{"n_experts": 128, "experts_per_token": 8, "activation": "quick_gelu", "moe_layers": [1, 3, 5, 7], "balance_loss": 0.0159, "n_head": 5, "positions": "learned", "qk_norm": true, "tie_embeddings": true, "init": "normal", "init_std_o": 0.00521, "beta1": 0.9, "train_tokens": 310300000}
Below are experts of layer 5 (counted from 0) of a mixture-of-experts language model. Rows are named up (a neuron's input weights, with its number) and show model dimensions 280-335. Each number is 128 + 24 x the weight over its row's rms, rounded and kept within 0 to 255. Numbers have three digits each.
Before each expert's rows: a language model's description of what the expert responds to. This comes from a sample of Wikipedia text that the model never trained on.

# expert 21
Articles and adjectives opening a noun phrase that grades quantity or size, such as a, more, wide, large, new, very, often before range or number.
up0:132152119122126141131108131129126129121087148105130132149096169155114150120132148130098132126149123145151158145129093166080100127117163083136146132143126113115145132142
up1:113140142131131072074116123109135112094150132122149123149125138150136066055124162121098115116154132163155118180137150143165143164144101108130129118135178119118109139163
up2:080107091077158096126143130111177166120135091138140127145105115121138078110211133098113067150123112143149088124138131128144168127108110173115156127143149128186133110096
up3:137146123130112063106154109156141128153146162143169138160125092093127076168128142136130121136141103119123160148112123100087099122155142141102135110115130134138129159126
up4:180078107148118134164111150161118167103123125174132140100139112079135151103117112130136099118151131077153121092132136126091139110110151136127124131130118101126154114104
up5:134117124109141098107126138162125136137090144127104101109070127137145182125102119125126150105174132147135149110118098141123117102105113074172136120127116097150151080133
up6:105112100105149118117091148125133115103085141154115106113149138150142112119157129121167114141165150132126146142168109139137181110109134154143140137070168155149107144101
up7:112118143185132129149130103109118080125133129101114151068121149136109111084085142143154108118148121155123159166127117091143110151143129162072144151144177140154161115117
up8:106099118167103163138103100148137131132136136167096116146101121200107131110133137152110132149165147131121138126167112131138097105175093154147117107101143159121131138140
up9:161111142144142121073136158109114160115140163137129106184111116107113112113116127080159123122127121124144128145121149096177133116101126150143137129110169153147113149173
up10:107151125158136130146085124137108097113160147123116126141121158095123117152137123084108111124132155107085138136104112129110103123161152143152139086114135143126105161114
up11:133143097129159135127123108161149119161159139128122127115101123141133074158164130124108080145121098138132101130136098151119182128129092118124142137159084113132138110105
up12:126130165150127097107137140120156124110093151143126103132103100143141165088069120127102118186177147135101112131167153115127159145167102179091124123119175135126114090168
up13:182155151121142158108107110138138108158106137150067123145101176133116116129123113065114108104153141128121162112106134138146139130164120140159121143117109129106143138129
up14:135124144134169135145125163121136159130130185121101126133097128168137123151125100066146097119118151150152133109119116125099159168100163107140144113151095116159108118124
up15:143140130150081125132120128147116132137152134132147093084106111091110150140114096131157180114137116113101140127068159109103147092144115150178137156160151079132111127153
up16:135099118078147097123115110127148116155109098140117154123103137140144078149096146138103137116145123154145083131104127178128093142110157113115096131105083137113122167129
up17:196101117119131077150150153168164141137120148134109124105089105188142132128105139142104087121163163159148090115116096151124134190111121072119140139109135129150170119175
up18:132142096136175149174119089134146151139149173130130087103103140144120117107139109113131092138132113118136123125148131103126155141118122162129114135147152121144119109151
up19:104111152120164136109130084128097140133138128143114127120124129085131126129084098108155156143129126128128151164117155129175137113131158121112121108152138127136129085162
up20:115153120109146135160117150127139103103128098107153155134116124150136105093132133068087094109130142155154136140188145139153184170084099099135148131128155160104112157121
up21:130165192179102122138151112137102146167084130160155094091120110172140121098137140145156145091141076109099158164129156096127136122153156124141144141159115160105115116111
up22:130095125179139121114121090121115117159146130134130123112076090148120136116118129131112141084128115127149145148122108141096094112137125138108120128158132149167158114130
up23:096101114152131134117111157166117104125094139160124127135136120134114152101084126101144152111106113113135113177161116150125144120159160134157158121176101104154146108142
up24:150099145099112117143093138156169128133166120138079099129132097125153174091137142181116089107174137117139125080128186143135125140114130106130131113154124106124139132148
up25:128119164193116114088122142139123087130104103147091104095122148124161126154133152163122101114158115165142139119141118150069157121152134138106132153118121128160126118149
up26:111144172102145124135149136150121108131139104105107116109146100098096105126081091110160094079118151105135081149103151143082191108146152140169127142185099129108104144083
up27:153093115184136117156124163100108130115111092116144078107079181121153128107102170109117102116115103143090164149122106148109142113127127097115141137104123142155142134113
up28:118149131102173146161112109132116073169168134145124125150125137132135128124074157138123103167125149161132155151135118144175099155142106123135107140139153155065172107158
up29:115080180109102070108115161106073112108164114115173112101120126110114151136151146138141132130123106141102122119111156115132126125129108106118128065110118160152143126143
up30:153154155085098110107132088123121128148137118163145146167130091154123148136115115067101122122099154157134155128106132206177161135086122147155136134099132168103141139155
up31:132122109150110100168128095135138147093124144152116109119103155117120135082140122126137110156097123102133151149128090104147148142129109171131136124103132177118138135122
up32:122124128143120121125142128140145117126128096072143131196143082170110133150163128086139149124136128124146085105131141104096151133156153146148137132086124166120116117127
up33:121136153064116133126118132107126115134121117092151121182150105150104131148136155121116134124160106159112147128154127098139088157147116125135139068135160151175119116103
up34:108130143153167088113147102128136147124175132115149133122104132106131140119102106127143124117122099106131122137177108079143191128137147100185142135152113172123147130140
up35:149130105173121130073123169124119118147112138113145101095119101110115094128118125131102146090112102138135107151160137096135094129155110171162123129126160136116122133125
up36:117135108138122104169086133116156091151186129106130137148095145127131142120142149127084136140126148106090150137125171096124138122151118087186130092120123120121130148117
up37:122134108135162159163160128133167091143114074110118105112128164124125126135142134127134097100220100142119139147142079097103122127148130119113150153094111122126103085093
up38:119132119103135100123149149153130124132089126093127145098073123147112146160144155120096140082177136132114109102095096152120128170127135084155130087128117119130161117116
up39:080133134153117113095140168187131104158108147143109144131125063124125133165118123158143151072140092139132118112153096122097149134150126166151144118144116128163132128154
up40:162114128164126128099132154146143184117111131174137141129115107130144123175163151076153106117118090145138148137115138052134108172158128156142150150120139149120129126142
up41:089147096078108120137083165109135109114128154120139124118138154128106139144180119118153144150099151194116141077093161127129141115106113145131137120126148129082053149141
up42:118119169100098135149140103130152109135113112123124109169146083108078139109146130125114163125137125084111100112097144134127099123135102122143119054134132128144114134150
up43:122122126123147116117112134120149128140108123145110121160156177104119125132123127090147096138194124120139129158132127132123158141104108126115137151107160160128099094099
up44:162116142100164157134102104143132155162117148135148117099156128182112147123138135093104121083169130102140124140134163142112121141152126134186136138152100124102125145116
up45:172099128086177161070146119098175160147118126107137117156118083185109077151133095141123123102112165129056125131111141145161150116104165107138108103110116159116113138071
up46:156169105195138129123139117123140139169140115128105111145084123132171108094115106133158114113097107103139116140142128117121102178133079161133126150141118172131136138114
up47:114143161109135144131138109129134111168136099141162129172134142138120108157118125066077135139138119138144105127139151059147140176120136131138125110091124123146082136104
up48:128113172104138164122146084115157138103119124112112120157136115170107105165104121137119134110132112120121097134104176133153132138129127122154143126147115120120140180103
up49:140132119124141094110129171113128096104080084084136120143135143111088125130140110159170120130152095105122182157135144133121186138160105119155139099111115135107162124125
up50:101112131132115084121109142139108150112129129125105124097110091148120149131106135142142126088143162112146157115117145133160191117134163060151128127095119162147166117154
up51:095138102118132121177143144153160200129123111098086141117141126133101116148151102103164135089135122130184098107162129116070140141117154113114160120156179097138114110129
up52:128088123142151138119133162143137152112086147163138107156145176092112110112116086072140108134108114137174108149106144160084160163091171153148159175126087120165105155165
up53:146139106140147108119126105114173155096104114132106078078106150150124116094091141110138081106159134136139157145145094150135106160118100098142143140118125130129166131168
up54:112156125106114138123125096125160095118151129120125124171069096167123128160124160115085156112125184117122105156118142112129161136120165132144155136138124121119144133094
up55:098121105172102126126147150139147119106130142146128153135067097132153127111134155111073100167119154095124127159160104104126116143130088165117154105153135144167128116129
up56:107144115089141160098116147132095150100120146107111088115095112191112155179116156123100105101152148168142126157129097154071114149114141099128154130144137109103165134109
up57:187092101149129104134121135115142162127108129122120127147125175111119100112125093106144100114084133131147122123143121137127128167137104146118130147154125140122159125134
up58:127123144120173090113150143115182193087146135080139116160118162142150128118103169144112150091172170110100079192155151105166169151104108165142131143153169148104130132135
up59:135114134098144129125132136165124123100136188116160117146134091148094138109143098151133146104097125110122135075150159114157102146147165150147115115118130129114118163163
up60:171128170056136139108130110098135125106129097140130144110129131139082131136177107103125137134087150127126150102109113182103127097146126107149144097114101131101146131132
up61:084119157079109123116094161120145108152178121112160132148138154200118156140124155085122132138127111192117146112105139159124098141140147194114137144133160183116102180123
up62:094110134095176139092082137115110138118123145125115121119092135147151173181141165127098105100157129151113138090107115150120124140116140079133134114092152089124165131093
up63:126144142108141140129170173140151161176126141150117116144096127126117142131116139100101156144120128094193132143147127062098100169117155140137141149143110113130107168133
up64:145115123115131143114124163149138115123080132130108145089119133145127125160112135122086154129147115136142144143127075138066137142120157106114137128103099112134161133104
up65:126130142133115115155128137127110111129141085099127131171138127145130131147145085144150141120137091160119146163102184112103145138123159161139147140134118156114095157145
up66:183140100129139095128136114118121141118113141140145156105137096151135134138180109145131116148116104130096169135105160142101129114119130139112155139081131135083112127115
up67:118131139095137123119140153109101109082155118112166152143122105106142120110131145125108101113105153094114099183132132154129181105104093172085143118141131136133169143143
up68:179176106131131188075159140159114141175121105169112157124084128127120097138110119131142095092106163094130090116156110191127084175135164166148110148139111142122158117177
up69:124120182091122099165126141154128150146166125109114082132101087140116152106138138133121127115137108125109057161162154122203120131118129091162119152176159136154164110130
up70:110141149130106144114098129121141126118145144098114114112105166131123158143131142133140120107188140146116155077114127129094143127109115097130159113118132112169109098108
up71:139113107152179133129125158120138171138124083146127102155141140133069106127168072147175117133147110085115129156153151100129166097163130163147130141123154139129114107114
up72:093128158109130114121133138120082087154136119113126148114172115117112134140145152146124128068106143114123117142156163151141112115104123146136130131093101129099146112135
up73:127145143062196137113122123100121108105152123144144138134116094139106134168166152162168140093066135144079097070118165134139125115117187187137117143137143188088108135114
up74:135121111131144150072153128135126120135150117094095125123133134092112153159090151087153141103119101140160096102124097131093108148118093131101121132129168161117146091095
up75:170133144142146092111123130100125138109085076134132159111138132121116148132142115106145095143144122142144126146163128115163159193126118144119106098101109178129128102125
up76:137120136167203133155136116139126108135103165142138121085145144156098136103112149076148147093097115125155118097110125101096104132144120145196143162127133152110171163135
up77:117059128112113113125100132133100142106118115114142103099118147145156147065119129140109095098137111074117120148158163126145120124156113150103115111157186133139119098126
up78:178167154085130134121108118119123153149111166109144124137134129127136146107109151126165116124113144108141144110141117159119136155084151152141123106161147138123110134172
up79:098136146114159104143139095102089108145137117122149131101154092131092114106155131127139163122105089092128129116100178124127143073137146097137142085136140156134137128121
up80:141157149105116092069124137131147132081147124108098098127097135165088110136115142109127117113143153126103119103125106136079130111136115096126133098123129149085180139141
up81:128086138117140133130162129141138135139119120164114133119150140215149116119140127146130087119093075161142129149128099157121074159126070146127114136123125087150132141162
up82:137113108169129122161118127148111144126134125124131134128137110143106109129147100168101161157155119170143144122172119158141109144162132083122122104124172127180092128154
up83:118111141149084147155089116127111133131110130046142114122086134098125142120119123125146098158139134132120112138136138155111168106108130147101137084118146101137087105141
up84:179140112094138176098134144141121125142072126110112070122119180113137131099174119152124074071172157125152175179166125118142145129139167137131142111130133140080112090115
up85:155146117203127131124150160124179156134100143152122139128149129112160065146154138128164124134139122161154124157128143154123124143122149096120152166147123107113119156169
up86:205117134119128142110128107138095151125094097126091065095089159141128091133141147094124119107135125092141176115107143149113164135099141149123132137090147136114149090091
up87:173130125124132089102130160105181183129127154111092071126105143132143097093109165132119094140144174162137106179166120120156156185119106150120118114093182152131119134117
up88:131148095069136159096109100118150107136137114092110129143122095117146100132139141090165084132142149106139097154155144138163146119144129115107137114103137191126087088110
up89:112129125091173126124096106128133144114160128162137133108132132116129069089130118100135099130116080145171152111127121114126161113148158175109113096151162141157148082114
up90:117100151137112149145165101146136180127106104164140101146121123122092125166193111118107130157140100098139113066102143143088081113102143124149131090137123104118122133104
up91:130093151118120124130111146136109134092101133118102130139093117159100148115109153131103105127141154170096133118123115150106146185097134080107149077114139141163164106172
up92:133111098142088085104163138125172127115130056162109154178129128133113118124121147098084149172119118118132093116121080117103123142146160091122132124070146159129174129129
up93:135117093098120160132134119176084152148089157148113108145126121153084156142159097065130136132123180112160106111110119082125101114108147168126137122096118159154129094159
up94:142082158090117104193134119136158136149098085134109096138135158131141096121136145138157128130115138116136099078090175117150077084091097095148108143146159119117110112149
up95:157135165149102149176124072154110118104143130141120109107141103121129150130152075150147132149101107127154152124097118094131126158136143130138143145085169156081104129102

# expert 12
Articles and possessive determiners after prepositions or verbs, especially a or an in sports prose: for a touchdown, to a three-year deal.
up0:179123110154125115126109145124116144092165136099184079140126130133127145135109168156143136111115133143125140133198151102112131132128084164127156124092126146127166141123
up1:116110127157097059155148145143149127129090136110127125116150119142164132128094119135141118103105114150137145140112098148130140154120139097199142098148125125150122108169
up2:068141122149168101122089114124083143111144130110125089089115109104113134125104179110143141125127126140167114138160113133189150092132100117131158106128152123127148126113
up3:109113144161137108106122145143161127109082108166148162115116066152165122138149095135131097164116107112152105111117130120162158136124135122094138158177123125167059079128
up4:121107144139142136129117095146123132182110153152131103130130100130126108107185086125147166208136130118119118116145147143128121156115164122148134103113083132151092106153
up5:129138119122129165104127157166147161134130091153137124109141139147135075104143111153118112168138155164134139123132162108133120109195114116135155132118119158099145109111
up6:149086129154162130115133140123137110144080129099142125125095118183130073077101106097132142089079102117137116111131135126111118089118094180146121133143120129175121102162
up7:126085143153126130162116162145107131101160138188120132118103084124146136135117067148122124141105138139141139129143147138111109107139138114133107113100099111113118052149
up8:133115124124124127124125102122151132145140086136142139121118163143113100104108126120123101123107108116159106152108166127103112171117138142103145119142119151143176121176
up9:160103121140145131117146120141136140107079110142101127114126125179124095170156120119110133069122151102128138096120139135140113098122149124138129157138147153125113113065
up10:130144137120116150096140081141143130141133131182179149169123135135106073131114139114103145089143132122180127173139105112127125154157134093105129106147165167113144113111
up11:124079120095149092124129147188150207106121093126109118124137097137122136064164088144112082105168114125099090103148159131192155125106128145125125143132110109153129093168
up12:091135156155136134127091081156122142193131107169112126132135125130138115138096158107113138184130122136169162125112134116131139130135093102112137095092102141159136125151
up13:140123128077147171117136182133150132139108134116189103143136117098126182138142108120143142115110134120083108115109178094105105119123161142154156119109113123084149157133
up14:130135103104123124065130139124132144132187134096113090104092113144118160140105173142095071100191136137166148110140175129151161139136093093112150110098124166109149068138
up15:142135113132154038135169143145122152158172154137100105119133129106117142109096128155136131130144142144108093139138119083128137161116121146132143119079142142116195134160
up16:093113120115143126131104104139099111147197093130122150148151133114111138128140136123141121150065115094116125124134163099121098163122171158107139131095109152146108127128
up17:102160141136148054110100102136108130144133159142142145125102094120163147129141150123167111115103124139143169116118141105125144157155105126124158089127135141116131110082
up18:112102160160123191162139055120113143109116162110147131124118135145110135136113142136082148144144102144168135120094167112152131144138101133147129167172172112133113136149
up19:124150123196115138150108107124119133142133127139156132161145094143128113084128131142129169078103113132161143132128133147100108137129111108152138153175098173114098098139
up20:095098124151113096131082147175120103106116132135133120101097118118132137086130149122110158177123113118105093130120151128117095079085141125086134064136150124172110130131
up21:133120135173107109157087134164139144114085123100112123123086143129152102106116111112109130179136139144111177147150139110125146146111143096042134092110162122138095130104
up22:109137144150134150137155087097095130129133154097161076151117125143141147149118153145088139106152113119097156134119174086167091133148121125083130113136124154182162140153
up23:158134133117112132093139137111138118134155118120168149132137137122089097113134135117174178156077107132150085116170126144127103087119182132106139128152111121127116102121
up24:121146133163143166152111113138120119109124127120124138088108108159104101151110104129164132129123150114135150140115135101151152118112167139116140179153145141137088137092
up25:120162185060136125141155121085107103152160110089187134160145133143148133119108168093143162174081106170116133148151115106136109151150132140120131129134164175087107186117
up26:159106150131122114117146147130131172129089135088150194159103129132143128102113114111108117089116105143159121112120136135085119166116099155130171121158134129163149125155
up27:127149131152149096168110155161128150139167132147104143123060134151116123075126093148135125123116133152098072188106121125083081160140130167103126127138111132113131135139
up28:149129156114128150101157167110173083156120106100156135121119165137137132065096145100134141090116128194162109099176125128158099129140132182153135139141173136125133107125
up29:166120133101165105117126112136141119149166116140131112193087135145161100147104145127071128133139129101129114111128117113113152157142121139139147082108152152104166138144
up30:085130136159135133142098118103083086138130130117164128130094126147151109105116138097114176149090082144150151147143139125108123155110111114098166116127121120164120150153
up31:128111129134115142137119102137137136124101115129113100127102125171129092156149144121112130131123119141100178156119135132114135155108095116116135117121155171137113120111
up32:144146146141183123127137134124142130082155092143117129125102139129115136146140108142134143153116119130104143163122136119166157086124109116140132145131112158110163160097
up33:165060129112124143153141197151143117118121173133133101141133128145130152158094112170111115148135137129135128125125137100107162112127142190145126098130130125158105088143
up34:147101123098135150121127153126154157149110106119115169141138121161121096106120104099143103110098121115107120081104119127165133179110147162159134137144141106139158098118
up35:133084121109126168099060111094124136151111132124148112138117100120122114120108139120137093167131109173115132161121161143100143086151173151137147103120120141169100105161
up36:135055139122112122195159117136112107153077112137167148133150163120111118167119129137129118123113080180115098141117110106100100132108135116136141103118134085126124142125
up37:158168102109147098149137106140127125167110141138148136139139123133157119102127136123097080125106133130121140109148110133102106132180096124140110116139142173115119142137
up38:102113144110134129083100089133098115122165139127128098178152117103134136150112154108124099148098128112118141112127102132102147168190174127117154059056128141140170123106
up39:118141119116139086078120126123137172176088115167131142101141102133114171084139089099146157125076121124109110092151143143142117120123115123181165092113127140116174167124
up40:132106148103126078133123137128123159143134091160136119142137146153108121144127109172134153115098143123149115137152132109136127122158109149127133095129109171110164102132
up41:128129146195166181127142088137106152138106172088150133151120119135104106147085150133140142115133124147146120134133163120139138182132111129121144179179142120143134091161
up42:143113118114119151131110165121108125117173090136106169116096151092112136161096171076111100141132113116141110126114100101103118102134128155114138073131153142140120104110
up43:139125157096135121120099096126129171147117123210100123126148112137117110121136089090158111192079115122132140126111120123141111168113109106116124130129105146167143123128
up44:118113117139092104115126148098154139130113086107138135123136152115094160150211091095163136101139101110095163092155148112092134111129149111165112131109139143111069134116
up45:153134169138098119109101142147195142116162126088121136114116145152119124120137148074173168098141134105145088142167138127103107100126125168138136133155079128121126130095
up46:134107139173153173124115050124072162160125197108135095113135118115090145111124144105153130131135129154114147120102152120167152147153114114164140133118168115148135120163
up47:090113124169186100115131111163099138135132126138119110120152093162118108141090115155188102094099108155143110131107092117162143157110129113150150118090139110134176131121
up48:118178115124110129086100109150102113128143169118141106135079144126106178136119147146091173137120149115154154160140174110140111118120085102077144103082175104121126126159
up49:125127131157095098079120120122120125115098094147130101121146138116148107114090156124136089076124082126146140124142115114118142143121077148103112143127138147147125119160
up50:122172119108116127116098123110117117215105156176152142147119158127090119159106117051122172145145106128122115102131135133097112137137176107090138117124084143155153150074
up51:189096136126153118186124136183156156166128138126168143164140128171138125114120108152105111110131136132174139134142126127112122188141100155122128130168103134130123096153
up52:110101121131169119109160165122102135163170158135129128110138099173117078092111130136154128118143106182118069119204162138181127074112133159172104151138128135122151092146
up53:099163127156150139127098144153180119099100074111104127148087123129172102135122124133101156150120121121197143143128124097129154128099089118167136139160126119094155127141
up54:094152119131137100191142141117130154215102151101181115138141130140129113115189107115117134099178125175126079151111169103104137132112134130144149121138109125129112133154
up55:171091119103108145141116131132131162121100122131142109126144130159156112134165075100144086119104113123122132090130152101121127126128172143167145138108172127144151068103
up56:116137123156103100113131096157125122157113144118161101102110136112143103147108165067100160090146140126189129138152141122104178141123092093065135128136150124146124116099
up57:162145119086162099081047133115120139130161078117099114137106117158124145109130173136097126117115150147103140125126137145141132120120147103113137139093139147089109124081
up58:152130138102121140134121123166145123172137130143140129182155102137131093141127177132144155170087164122142140143159135139117127109151135161113098103094101159129121155161
up59:144117125132142157139149092170127164111137162115142117145146145128155145095137096144155109099130131126110092121149108128136162123127095151173140144125140095137162124164
up60:114159124143151081103129147105158137141112145112111137107075087178131107093148133119104141079114109153142097111132164139136124100123084148116151152159164107167134160154
up61:132112120183124113141127115134162132124100144115087178095150138127101112118154099103137141126102096170130110095132140121149098104121117159146149122173173124123148116154
up62:172128112101183131118127144139127111140140107108166127151156170156130116088106142133128132104095115160158102124126124128149083143132118141144148119095128152109175159136
up63:124144165159148157072098069107123130151167188119151139118137120100079178140094138120139165139125139118154120108152116132161130128163119104146169098100168123142122128122
up64:119144116132112082106156160127134123113136167117117132137104119125165090119123191076117138112132128156137060147136132116139116152119108157067153159164135160142127144163
up65:104145159178128123168063085198136117138146109152113060134117096165154155122132112163161126144118126135145159118148143145101152111118081118131130141123115124106117117103
up66:137129151130161114100156151102187134113159126117109132142105107138093135105145088181153123085120132142084087129159146118157097093148145135160117111110152159089165166120
up67:083144135133113141177131142139112131185093160119155106114111085176138120125141129168094144095153094128124099144131149119137069134138155123138127088168122124123126139172
up68:132144141155143129070114087095172132122121131187112123120121142120112146134149115080177174168126125148143141145118136122152117116127117178122133130148114160148091131133
up69:072138101151128099144140159129156102141140120143159134127137044181124063071157119152097174089156102103107107157145105127133128091153122170155113149129118160165131133140
up70:126109145168170087125122138156119161102169132117131110118127089133125103133116107151129121122118140142127099106150095121136151162116123115114154102088146109134160122133
up71:123122166111095166126096115153115125101101138110115112118089143119132145148118135121127098166128135131146131138135111125117167160125106109085160122102176115152120157150
up72:124107119095132117080096141101182131115165143121142125145114093151149153116090151106101092142082121118088085144120126120178174134108072154098141146124150135168167123127
up73:129124138076099131111122118144149118107082094160119150112064177130129125143148145098100127132134169143142100141139125131130116153109107108100121140096144111093052128114
up74:110157129124120074148158106142132151141116112149141125136107126151147086082087104129118111148138098133107108157149103120162127116105113139100147077094166171127135124116
up75:180130137139119082116102127149124117136142127117109161118088117130113107141114099136155120094163147172152143167123102113111075153090159134107127130093149148131155094104
up76:108117134119120157126141109177116100128131105113132089120132116149114102148116125155120155146124151116091127154139108115096152121168159117110137094123092122071120124132
up77:120115163148173105150160155135142157132165155097152115140100119216139139083147144178110082111105123137170088133135125136143097135133126121128132105139128170116167119149
up78:107144146115167068077136127180115176153096099099112069119113128122153111131102118150134092102179138138119114140138154120183147160139098130101142140098127150125137146123
up79:094114138125115151086177162182144148169128133139127107154136106136134138143098113136125144089128119134102158111112132103117131113138099092154157132164133102162161155109
up80:153091134110181123153136118100154153118146149108169140155118155127139158092126166142100082131114109117125122169120104086149099143137109156073127133101165139130115108121
up81:106167152141129086110136095121159178102115117110133109133120140122147081093109116120103141149065112129162109188159108120144123128142114096137124151095131178088108155127
up82:128121153143116094129132146116118111122146129110095137153133149121128130126155150139155151137103078147089146092159111116101124151136136097144163106110106172103160139150
up83:096126135124098112148107113109108137121082078134154124111148155120086103135137125149126116142128151119163170139163111102116105117134092128094141136115132140149113132123
up84:096123134172127127156127167108149118101137147152135124071115105136128111126155096155161147151128100116131146117133126100131113103160118131092168117131147136117168086143
up85:161101138127142116117143083111131151116086107146135172164150148177124064158148118126131142111123108133153117119119106135150111108099147145180139130142183152142105092140
up86:134146130105157134129168115136131184135123148085145121152106161128070124137127164136143121083121123141162085113117137137099107128132150084137140118192134126119135109137
up87:102123142162126141118100112145177109123124135152165142134107127114113131167147117133142115153134104125100090105145145119091152160155086115127126093121142142163108071166
up88:115141135111092122125129096145133121102140184137150108126099112156124147114113136121121162091131133092169128140125117144121136137117086125110132162155174107124129124158
up89:112164129126153102111131142116134130152110141169177160127098129130112120125139106082106111106133108131134094108136171138134115099123150108076112111151119171124150143110
up90:161124122105154108139097163172150147140125138123118134167173058166158133117157129129125111142131123126164096115124096119148159124130137112099133146132109110140136128134
up91:113104114125116140178154125115140148131120162123147110108096118165120129153160103152099114130139114147115098138141163118145169137102156096183170093111131115155132106140
up92:119154120118115120122141150103145118146159130125121107146160093184103094100100145148098134106149131148094086152093126130119151171128114121143143150155136127157131149179
up93:117086117162140140127103132123134119120105123138119127117129119125124135147106121082156128140125106161194159090141106109114152148089075123178152104171147125179096083164
up94:144125127164154148116094126142125144103165123115120163117099121123099088178105150134122103105130123160154112105135119108157133138114145126120127141137152123136130097103
up95:127125138118109087153129126138136137162113124120161105186144139124116126105153114074169113117147149130110093153137108130145130130158106179142130131178152144116152153151